Experts of a small language model.
Size: 9 layers, vocabulary 8192, 52.4M parameters.
Experts: 256 experts in each of 8 layers, 96 tanh GELU neurons an expert, 4 picks a token, a sigmoid router.
Training: a variant of Muon for the experts, 446M tokens, 6807 steps.
Below are experts of layer 2 (counted from 0) of a mixture-of-experts language model. Rows are named router (the router's row for the expert), up (a neuron's input weights, with its number), down (a neuron's output weights, with its number) and show model dimensions 0-127. Each number is 128 + 24 x the weight over its row's rms, rounded and kept within 0 to 255. Numbers have three digits each.
After each expert's rows: "mostly gets" lists some tokens that are sent to it at least half of the time; "raises" lists some tokens whose logits its average output raises strongly, later layers aside. This comes from a sample of Wikipedia text that the model never trained on.

# expert 188
router:090144146117118150137090119095112087125104159155120140139104144117109130113164150108155120099108111159115159147100100134142153152118114133150131101138138158168148084117123118105103118135134141120104147167129106113082151129173099138098136124157157125080090122079166153124103097130108112065159144121137149179117109133126108097161163117135140133138110160140171177138142161149156150128119
up0:124130165107115112148138131140122095129109070175164140142108149133137142128129138123138121166075143094123122170108103099102147125110168137113110129178120154077129099091151098116150148125140119067153175154075138111107123089125145132119123156134097151174113108119102107103141109136105154099145099135122153151113093131113127142133165149123113147122135107160130131139156133176104156170118
down0:125099138194102105155155114116143137123096106115149167099155123052114171126115126124086137137124101169137161068108149103134145130102154131150120126138103095145127123097118122122149104143167139131107115105128135159137144144071126115127139137121114120122164145124108111134142131139108141122169130173136112111136125115193124093120115143127143169081150132138150143110189099145110131115093
mostly gets: "ter", "ster", "tor", "tic", "ern", "ctor"
raises: "sc", "er", "etic", "ery", "ical"

# expert 63
router:104156160120087110142138155101117116115104152133079143166102131137099160137119108143093076117132085157106173129124135105089132100122132118147153135171130158152099097146094133181090125095085136095147149130141125116118150139127163098110090160117164126143174083127136162136139119127121141104143146116149137146086100127176142135144122145088136132149136159141114150102159151115110161131122
up0:121131156128141149177128113099122127131132163095100106129127174103135162147155152116094108099151140123162160100068147134148101164121116099088140152176110088144154077115125126162125142140126127116135134140176101150132139121140113131134158144113108113171129114123102136093163176116092103105126150123112138127125151133130154065149080160119119126154137110104174093112135144134127116108092
down0:125114179163103130117109097156129155167159125156100095071136135082138131120139126124090151107098093117155132150174126137125110145146079129130111123169103104159122125135128120115168135114083140139172114089131126116145098148163128130122072121120094145146067148135126150104115148123145107120156141133125144070126161103106131121155139127173139144164142131117170101095118154118138150121127
mostly gets: " in", " at", " during", " within", " near", " across"
raises: "iti", " mem", " addition", " fact", " contrast", "ader"

# expert 87
router:071145159134131168129119167106122123093093141150105098144081124101123137107123141146099087121157092136092140139106157125135132134170140103123118088143136157131109111142145129158138091144104171114112155145147112106125164139152113138116130139124149165040130114141157117147145120129127140095159135122133139185121109108132154157138148132140130148162134150146155173092158105127152091163102
up0:100141107160097138118135126118114112147119135154105146154119134135122128073141098163123133124128166065126127129092181144107150097092138140145128166128126140140125090117150151130085127108136130116095130165154086141108169120130115191120150137126150113119132125129123168074116110138119155138124156124142150112117166127101131134120096107116132177153119135105197148175139101086076137128135
down0:118115146066143112107113116149130142135097125161104106163149109163188145124096130118160157127138165157141106179161121139132180125139142107133079095123120122125092130184133137143126088149132084152156139122113122092095100109118157124159119146164121132133134081145129115119140125098147130109087102144103131162127127139156090144084129160077159095140144106133132123131090145125113141146127
mostly gets: " other", " including", " between", " both", " among", " Other"
raises: "\n\n", "\n", " confirmed"

# expert 39
router:129124137124097118095124163110102076130140137165115120133099124070106137132152144138146128110114102122114133128134126137121124130186104126110157113118158152141102122090111141172140143167128157135146120126134084137110141118113130083139105168156152128107123074142119182169152169129128126116115115140141138111128103089129141158137128186131177113148094146126118163098136179181127139183109
up0:099125101150119127098155153119103139139152147147113118146136133129114117146130133121150151123153151139110127106136151131084131129122118134085072107103130128116111133168148140182120118079101118131161109127159152117132135125161116131086174146102108128114144139048154170141161143123143100137112137105122140153128162124128163124120095098116134094119123154097114118100110142211126083164175
down0:144109107152122092135115090124139146118154096139149085137112140106109083096103142117130156142140093126129141142085113091157130153148097119085114152125163196141147117112101137115173118142122168130117105121103124167108108103128116106134127052109157139148167122130149138130134148139153106089113156141117112112151098129129144139180142136138096157113125172106163142191128143109153139116120
mostly gets: " years", " season", " time", " year", " career", " century"
raises: ")", " respectively", " seen", "where"

# expert 194
router:134158138097089117118104133105110096116135187155137146153094143118111131053156176129120121098163146118104149098096131133122145123133105109138124151129160173143167097130111126098140109146119132091131113124099118107092118181138126096096145112130142164084122107114139146149122162118115143121080121102127131173121116118187138137168137157119138109139107162092168123115144147141140125166114
up0:138153120107120113126112139128117153127116116090113111118141186124118116107118129148125102153150153126114192068132102142136136133131152109162125101117130122123119122112129098138091122151137144077140148155118121133121165117125124125163102138123157105109102130158165150152082113136169101161164114088136120145146166111110138129109185160128123124167122085092174085159137109148070119161097
down0:143107128093165117127136164116123128138167144136112103139132156106121163127135060118083169122116125155177120154128104146101159111122175091114089137110123123116118133142153108096117154146176105115165129132159089089141102158133136140128112166127125094082097124139143095146099162150138126143131111116089130100123121151140144129161095126116124129084092149155109170132094131152136172120161
mostly gets: "olution", "em", "omp", "omm", "ert", "ident"
raises: "style", "ation", "ations", "aves"

# expert 61
router:049182189105087144127088128123120119104114143117101113117124133121138121104160161102130132102163094136100123142124099161130130098106080161097139136133150134130135108137163164126173100143108135116101119165117132091121136145144122094144091139147162173112104117149176165155130150133110130092138123129170122144136093137134147115149119129093119174141101170133130114092125114146127137142133
up0:132119093098120108123123149130137142117102129126087108124142152106113128124130113055137111147130184096078142098176111137144130103114167087119103185144116142128140155143118132144099156132088128105100130128110128107141125114122063134164117133093096150178153119093156143144158162128108158113151140142111171152087112147115116165147124101135150130097126161119130133142111089127139122168107
down0:149127118108138131164100085145171140116122119102130122148108151144133116139096146077107073176097163139142128130114135150112159097127139112117088154114104141080171114118105115165132129124147120142087149142120089170115108161135081150082116085169149112136098118098143146120103115119110151110116161137164154119140105146125138151150150105166144105101113147119121161151150163131171106143109
mostly gets: "  ", "aut", " ?"
raises: "tain", "aster", "augh", "uss"

# expert 224
router:080113136118115187114124131073102111116122160114113106150113118141099111101116160141124076111166151142120123123129114140166120100130093171154178130165141118113166116102113158131116096115098131146134167127101111129113121138136152095165113145115141126074090114118214168123155107134102137094107135118150150152114104131141127161159149128118107139142132158131166150096133119126151147138128
up0:116108114101128180120146150079116128112139182149121135145156110165117164118102116105089098139145161125143125109119127177131157128113102143125151129121108111086136124181156130143151146114103132139149120121160103154108101139150137134090167138119116123091079139063166106166135132124109112119139153123187126158106133136126103137132139122139128145146129135166160166112118099081107084168116
down0:100125118139145124132159142133112113125125120113159112113149122108133130158152079138158140136139113112125143150145120094120127138110179136109136136091096086155166097184101124160122159110114133138157087150087119115082075115114136147107184151108138126121150115115174115150153147134074089133123132109096167176101122157136166102126153116126142132143112163123118120159106061142132130115122
mostly gets: " Or", " Mal", " Ram", " Mah", " Ra", " Col"
raises: "athi", "ath", "abi", "amb", "den", "aba"

# expert 158
router:105136164121111146110101116132117104108089166133141115133107155109123124111166168090129100122131101131115154132119082149110096121151107135112148097151168149100151084094078123158130066132103139110086113122107137113116146114146123127121111154115136143101120117105161132098094124114131191103152090099116170123133098135131123157164128180129123162154130149117160149140115169164141139167142
up0:123186124112067159118137134106126128116097132116118118136178126103138204104142150070090122164130078122154140131124133157098134144120097097124155124126126139115090118150127102118136153120131136140134140156100127145091122132146128125147131134129154120147113132104098107198127136101089121147171172123135142103149149150099156124162167104115138147115132124099160137109102176130110124168109
down0:133131063128164139108111137154161136110122110185141112135143130120138133129096160147137109135103159115120134147134154177090142097157111078113100115146116085119126110113101137133138132116123118109159127091156125134152086135147100173142131143126148132126109102107155158134115128085098135088120097086116121176155150141163174174160151083110133131148104103094140130141141094142109129172118
mostly gets: "og", "ight", "arth", "ez", "ric", "oz"
raises: " twice", "where", "ul"

# expert 16
router:114130166129117141104086121120112101139084148135078160153120143132132162099147109133112113107163131137131118089100091147141123152146128115093129115144141149114107101128092127125136127112105213126141117171125110130117176169169118089104131162113132169110089114135176173131127147142146162109111116093113140131118088117110163136158138142085120160119121156110162138104119124110122134178136
up0:152156132139103134134093162142126112106125108149102123117108128173115179160128114163131152114166143129141124107061117158135126134111096133143158148146092124108159077112123105081146140145095157117115147079108092138112126110099084122169095128092130143153125127128108130091111160141135109152122131135125120124170125115091148109141176155128117092121096180105169139152165155133121120131158
down0:108108153115141109122139151128141119107143125137077107132110152152106111126127082129136082140111136141157103134150173088148128095152152150148142160155107136182142112130095129122157096077096151145138116121137182094165089083140090118113122143123149120118123104119164170162156088157128138097102123127124127094128112140113134138124166101118107135125138177123105149103179115131139178095130
mostly gets: "ro", "ino", "ression", "omm", "ange", " %"
raises: "rove", "spe", "sea", "lay", "aux", "ort"

# expert 230
router:102129152093157127086123189119125091147116154122083118135098110129111099057111137127148119130134103106114142135124126145154116146137083121134126142129157143130108124122133155135125061109091120107152104159122116130097124137119112122111109119131189157093132121143174160116091149134135148057159098141166116131076108144121161156144129154130131117112116153147137166154119129169109136147134
up0:037080075127121163151136140106120122117094111114084135110153124128132135124148147167109157119147142126109132134131120132133159100149099109124118166088129143140100106106153145151175085107124125106113139154161196175111134108117143158125159119122113134104101149117158142139138097106117141079127148137121142151127093148158117110136129165088122118126137094152131152157095126168124119123139
down0:125114176132094133152129129161155149072105184071162129119135110136113118112155084095112144126107121123103135090136130086122125145130103161135108119146117118121132154149162096116125137130112147133179133119119133124133130139123112119157143071154121139118153115157167104132117096093114116131203122140096140143134169159141181148108109116138079145151127112066150112139125116151112131118132
mostly gets: "r", " March", "rs", " April", " May", " July"
raises: ")", "\"", "n", "nd", ".", "”"

# expert 112
router:092117144106110181109113153124117105113101132144118144119076153096133142097150111131147130120151121121088110123082153160146103124148134140105138082125153124107134114095133134123152144168117140132077145181124090133120138155119102099103128143107160186106092123134153182116125130117111137112165113119109147128123082134143179109148136169109133157147119166119141179111110162166122128168117
up0:066080130149146139130147108129141124173155123137109116138119105117138071088158102153108162104119138104099097103163118152089158125124133116141123150146150135144161144147150126098137139130122120149108125157100120184124157120181138145106158097107157096136096109124138120089154126146126169099097132113114128108091109127158123076163153181125122093173123137123139091157132126137133142144137
down0:105131132107155134084092114083144144125150120137121128165140139144084124110140128175108067121093119114140113151155171119132136155114106110124149124151128173152171129166145096130144155113105140144152103115124117146133133139151135125116108071155084124113129110094092139104122150143093134104133167109125147092087113116139175141154105168091126145136129141093128119133139110177174094125170
mostly gets: " MPC", " Date", " Released", " UTC", " JPL", " Apps"
raises: "ä", "aux", " foot", "Em"

# expert 247
router:110123194121128135093083113115113104141052133173155125121138151103107160136148122140141131133137120162132136129143142144118123116133125147148145120145170133116129100101104126162137070127115143106095132139115109153104179135183124108129093130109180127089076125099134140139153132113129117122154137127153131188120056110124130134135114165119137112147116176134124123104139134136129103174119
up0:107167167141104118091099122116150103071134111142148133125147067122127131185105138104135145140106083112165120127160126124093129111106125130100162121165136082129115111156146095186150086135105114119110154162139160178142127100101126139128132153133155114126161110129148104137115149121157081105146138152104133176117123117095136192144140150120120155151132131108148101126132151132109144148133
down0:105072122112166128121093138119144103113171120144077107128172138105134093110129133141072157132160134116114109172105157120127117108148125130127118124102125142128116121077114137131129167119108128152153151133135177147086173129141167093147187146134127115110116155134096139091138115124128160134154135130090141099144101054129167121139149151147139121127148134148139097117123168140135109081124
mostly gets: " scored", " goals", " scoring", " Goals", " ENG", " goal"
raises: " images", "rav", " image", " Space", " objects", "ology"

# expert 136
router:098171181102132117120103143115128100145124127151093111175095162127117146088136166137158125067145066136096144088112107114093095104114130145138150101117140129121156125145111129163105063129099136131125130150110113142102163142144127108133129156141123128125107109134157148154154116146111157111161130143150159182087106132130137130145111149104125170129126130109159171161114169154105125138130
up0:081130111146132129130140145120114144119112173118119111112104154121137090127105120160135128113120111130103079112092091123098118146143163132117137142119158103127115147142097131176093130115136125145104149175120170122103121136124185159112136143143068088114118136085129163171133142121121107155144170123112152104168110127151130133112115184143132127095128160061125186143103121155151144127111
down0:124128096102108156129159126118117107121116098143132130103125144166118135169122112108139100148129131153168112150142094120139141104112095066124126083187156163095178101133154133176194147142163180144100139127113126123137138136169112171118157121114146140124095140104111134154094100109118108084142100097114127095135114110112133148162118131094089124131118141133118137126107149168120105142158
mostly gets: " at", "$", " At", "\\", " \\", " near"
raises: "kins", "bs", "lers", "ered", "]"

# expert 168
router:086149127108141124102088136092113102103138134109100117125094163133111166103161125147106139112195133111101148111137132108138106101135118130141153105096138119125147109127132122131154119128138148126123185148119090107129125153173100084149119148129161109131111106138156186125126126089088130125138162131103151110107095139149180162150100148145115117170121183095135155107113159151121112157087
up0:105120153060115119067098090135115123102120167128117152135147143144129135098113137130082139111117122126115115140132089145116125132143137198099162127146108097118124146109156161096124171107099166139122106170136101138152136165180102118143137171102151112125099128144093116095127116138112129153099126082133128111137154121168153142156171128139113093158151150103133158129113119156134133151099
down0:135120115145175122118134149165168139122116081129113144135108099131154164156123116119156146128107101112096150125152188127150099114136102071130106162101114136130107104122143109116101176176163129104119148135130118145152095104164146117133124106144128157103149097075115136156140078098126150085196137110159129112068108151130160117129121128134124101134147156104118115130127108114124153129153
mostly gets: " M", " W", " C", " R", " B", " D"
raises: "'", "DS", "é", "ā", "és", "aha"